Experts of a small language model.
Size: 9 layers, width 320, 154M parameters.
Training: a variant of SOAP for the experts, 1248M tokens, 9522 steps.
Below are experts of layer 2 (counted from 0) of a mixture-of-experts language model. Rows are named router (the router's row for the expert) and show model dimensions 128-191. Each number is 128 + 32 x the weight over its row's rms, rounded and kept within 0 to 255. Numbers have three digits each.
After each expert's rows: a language model's description of what the expert responds to. This comes from a sample of Wikipedia text that the model never trained on.

# expert 6
router:142131096150131146140139145141134090117104081119110150132109152093119134111174120150147128140136103140143141100100051103095124135147148169113062160118084162091125133163137129111156115170148135
Description: Opening quotation marks starting quoted speech after said, wrote, stated, plus some "or" and emphatic words like special, simply.

# expert 42
router:116102052076135184112073121151118168211094152147059092130099118129070108093181126152196102144125145141146091103138137115158124117103168145097115143149153099116129140104081119137065146156152135
Description: Periods ending sentences, often after a name or closing parenthesis or quote, plus word-final suffixes ing, ed, ers.

# expert 35
router:092150153127145104127097104139177180207161157105129119150169073081163162095150110170161090139138147132148091147148144096131111138192136137062137156149080142102127166106162094196159123155087096
Description: Final pieces of foreign personal and place names, such as -o, -os, -ia, -ley, -berg, as in Olmedo, Ichkeria.

# expert 33
router:116084121143164102127165095072102061109136174124209168079099137142152152104135153106151126124129151165177068168144088077187160158145139145154072115114137134159118170101139162103129095152137119
Description: Particles and object pronouns after verbs, such as gave up, him, it, back, down, plus nouns like life, career, death after his or her.

# expert 24
router:140189175129176090105133108179106187146124148174145155157128181125145136098108115137144119140097114089117161179037082170187054070122136115141127158134160105120150134147124137166196155145108134
Description: Consonant-vowel word pieces inside place and proper names, often after Mar, Par or Car, such as te, que, co, ti.

# expert 31
router:117116084108092112171138120169088153168106120121211100161177144147155116140108156077148155166142131152062117149131117150134135128087100130168118151088155192138122110162147127138122126162175084
Description: Month names starting full dates, mostly inside tables of fights, matches and episodes or before kickoff times, e.g. March 24, 2001.

# expert 10
router:127145139103120137128108136136167161161103143150127171091104087095092110093148051172117131154109129083188124085115184098111150115131120133131152135102142140108178105145163109078104153135056145
Description: Mid-word letter pieces inside foreign or rare names and words, often Slavic, Spanish or Arabic, such as Z-ob-el, Vuji-č-ević, ser-tr-aline.

# expert 48
router:106100141109131070142114124151114144163078094082109130173163078143087090154132138173168099108139113212171118144198089102123123140162187184172124111093144124165123123109160153148126082171104123
Description: Commas after nouns, phrases and clauses in running text and lists, including ")," and '",', sometimes slashes.

# expert 49
router:156159139126109148106122084135135093098135082150103102132110124083100183102167143069105144146145121104099154110131141122159163108183132144128081113080171104160112226132167110106130150099144120
Description: Country, region and nationality words such as England, American, British, States after United, and people, who.

# expert 60
router:139139105163177084086095142073125149129117105124163104133185138114150106163134110120110098054152134105175182154100136130117139150105184157107107088139114171093089198122133095111180193147147181
Description: Nouns of measure and duration after numbers, such as years, hours, km, sq, million, season, century.

# expert 52
router:159185173119106129150140130090159125094162218133129103148157168187133145167099177128086108077124064071130161134163128124093132122154141106195096170147125163131151164150138169150120130134139138
Description: Quantity words and adjectives before a noun, following a, the or there are, such as two, several, both, different, many, other.

# expert 26
router:101157162177105131118109091169183119181121086148172094151124089122106093102146107084110088166148154189117091085181100209194137146114131091116123153111126113166100174131162166151157154125138103
Description: Final pieces of proper names, mainly places and taxa, before punctuation, such as -ia, -ina, -ville, -idae, States, California, and closing parentheses.

# expert 21
router:146107148174124124124170144108126143132171116051108102161139101119165121113143127120090087139155121155152132146111116243166123115107126089162118123115159094092138112153125083106089139101141202
Description: Three-letter country codes before athlete or club names in sports tables and draws, such as USA, ITA, GBR, BRA, ARG, plus some commas and prepositions.

# expert 15
router:095114103155145130125157143167148135134130206107090088105139108116117125085153154113181109106172148133157063108150138095118119123220145090086135127107171143156167188101128085111094138135101100
Description: Word-final suffix pieces completing a word, such as -ings, -ers, -ity, -tions, -ts in Festschrifts, plus closing parentheses and quotes before and, of, in.

# expert 25
router:195121145152143072087149112207098143119105144130077099151132167091103137132164154116089121116170134083159172171122085152139145046085102139149145140096157087126104126178158090211156136129126099
Description: The token US before highway numbers in road junction tables and chart names, plus Route, Highway, SR, Marine, American.

# expert 8
router:131175080108133109049164134057101100156125191111162046116137115091128148131096108184141147142161141114104144124100143092081121111177103138110104123111091150163116172118150127190130119092123145
Description: Surnames and given names in lists, tables and credits, such as Jones, Smith, David, Mike, plus place-name parts like Rio, Valley.

# expert 56
router:133085154143135102113124066157131065128149159117176191063105030100116084144166141162123159161134124140167107119130115063152139161110086115106126151134127142142181141158099157093194114163154104
Description: Short final fragments completing words, such as -s, -e, -y, -es, -ment, plus closing == and === of section headings.

# expert 0
router:084075130080108145114147094161085133115121067174109117079165126120110089143181101146117148133139193121140093111148170096084098099168181170096136130117078105125229127142100092123104154148037096
Description: Short word-final pieces completing names or words after a capital or stem, such as B-as, Saur-on, Mel-ly, Aloh-a.

# expert 62
router:092110141160130137147125147164075085150117116148081129160131154099157130121149139134131145160186109090092143153147154122041129159184082132158145157147133162074172155106131168147056101127168123
Description: Opening words of multiword proper names, such as St., National, New, State, San, Royal, Lake, often churches, institutions, places.

# expert 55
router:135133169131132076081139158123137152119133197184126207111103156105093191105119130117068145163116127090174116142087146114104134140076110150130139181146067079138166085120185117080133096125177117
Description: First pieces of split words and names, like em in emperors, In in Inns, dis, pro, re, ex.

# expert 50
router:084115126141068168123190117110156069085136119182169099133157084165113171139106127109179121104091114157055138128184158114054123131181140166146107170134140157108091085127155139154122082135091107
Description: Determiners before noun phrases in running prose, chiefly the, a, an, plus this, his, their, its, each.

# expert 13
router:139166170134114163155157128165159145162151114135160158181118149093146163129129148108100136158159108132112166134120121193185166159157125163101159133127183148076191091171140124125090141160151133
Description: The preposition of after nouns like cause, one, part, plus at, and sentence-opening In, After, During, As, Among.

# expert 5
router:146120108163145100136203134078088124100116138121111113162107163103140131207148185066097054133149110113134198165144171164128101063137117092148139160051143151165125143141104100121131160109132058
Description: Dashes, colons, semicolons, ISBN, Yes, see and short words in list entries and wiki tables, such as –, ISBN, Yes, synonym.

# expert 38
router:075069160135154095141174152160130175099124146147151066154127181084105073142114170024179193129109129152106117137096178142123161069093169158141126114129125127125136134139181154113157106160154137
Description: Hyphens and en dashes inside compounds and score ranges, such as pro-life, 29–40, 5–5, plus colons in times, slashes, and that.

# expert 61
router:138119134138157114152066153139169194121095140121188146094122168118125087128164118147185099146095106159114109163142136103146149128135114155112092084162144175091120213126097123130106135151126122
Description: Word-final suffixes forming adjectives or nouns, e.g. -al in temporal, -tic in apocalyptic, -ist, plus the preposition at.

# expert 37
router:132115092184057163127088066120107192135152129150192109161126108153128131094087151112154114143139223125161197173082111073131167076106049123213115078151150132062106094123141156150145168089129107
Description: En dashes between years or scores, e.g. 1956–1970, 4–1, plus until, since, and other connecting words.

# expert 17
router:132163137095120083111161119162124213103138109109051174113127128184093123087122110117107106144121137173132130089130091088172119110075072169184104154145115108116100164163174155116076176119110103
Description: Opening parentheses, slashes, pipes and dashes right after a name or title, starting dates, glosses or roles, such as (1978), (born.

# expert 32
router:141146098194114101143108111160126086097121123163157152132119080091129105105078174172133155115118122118172109159199113091165123086105118137116109100128115146031091120124148123148091124137147157
Description: Descriptive words introducing names or roles, chiefly known in known as, plus noted, famous, associated, responsible, legal, law.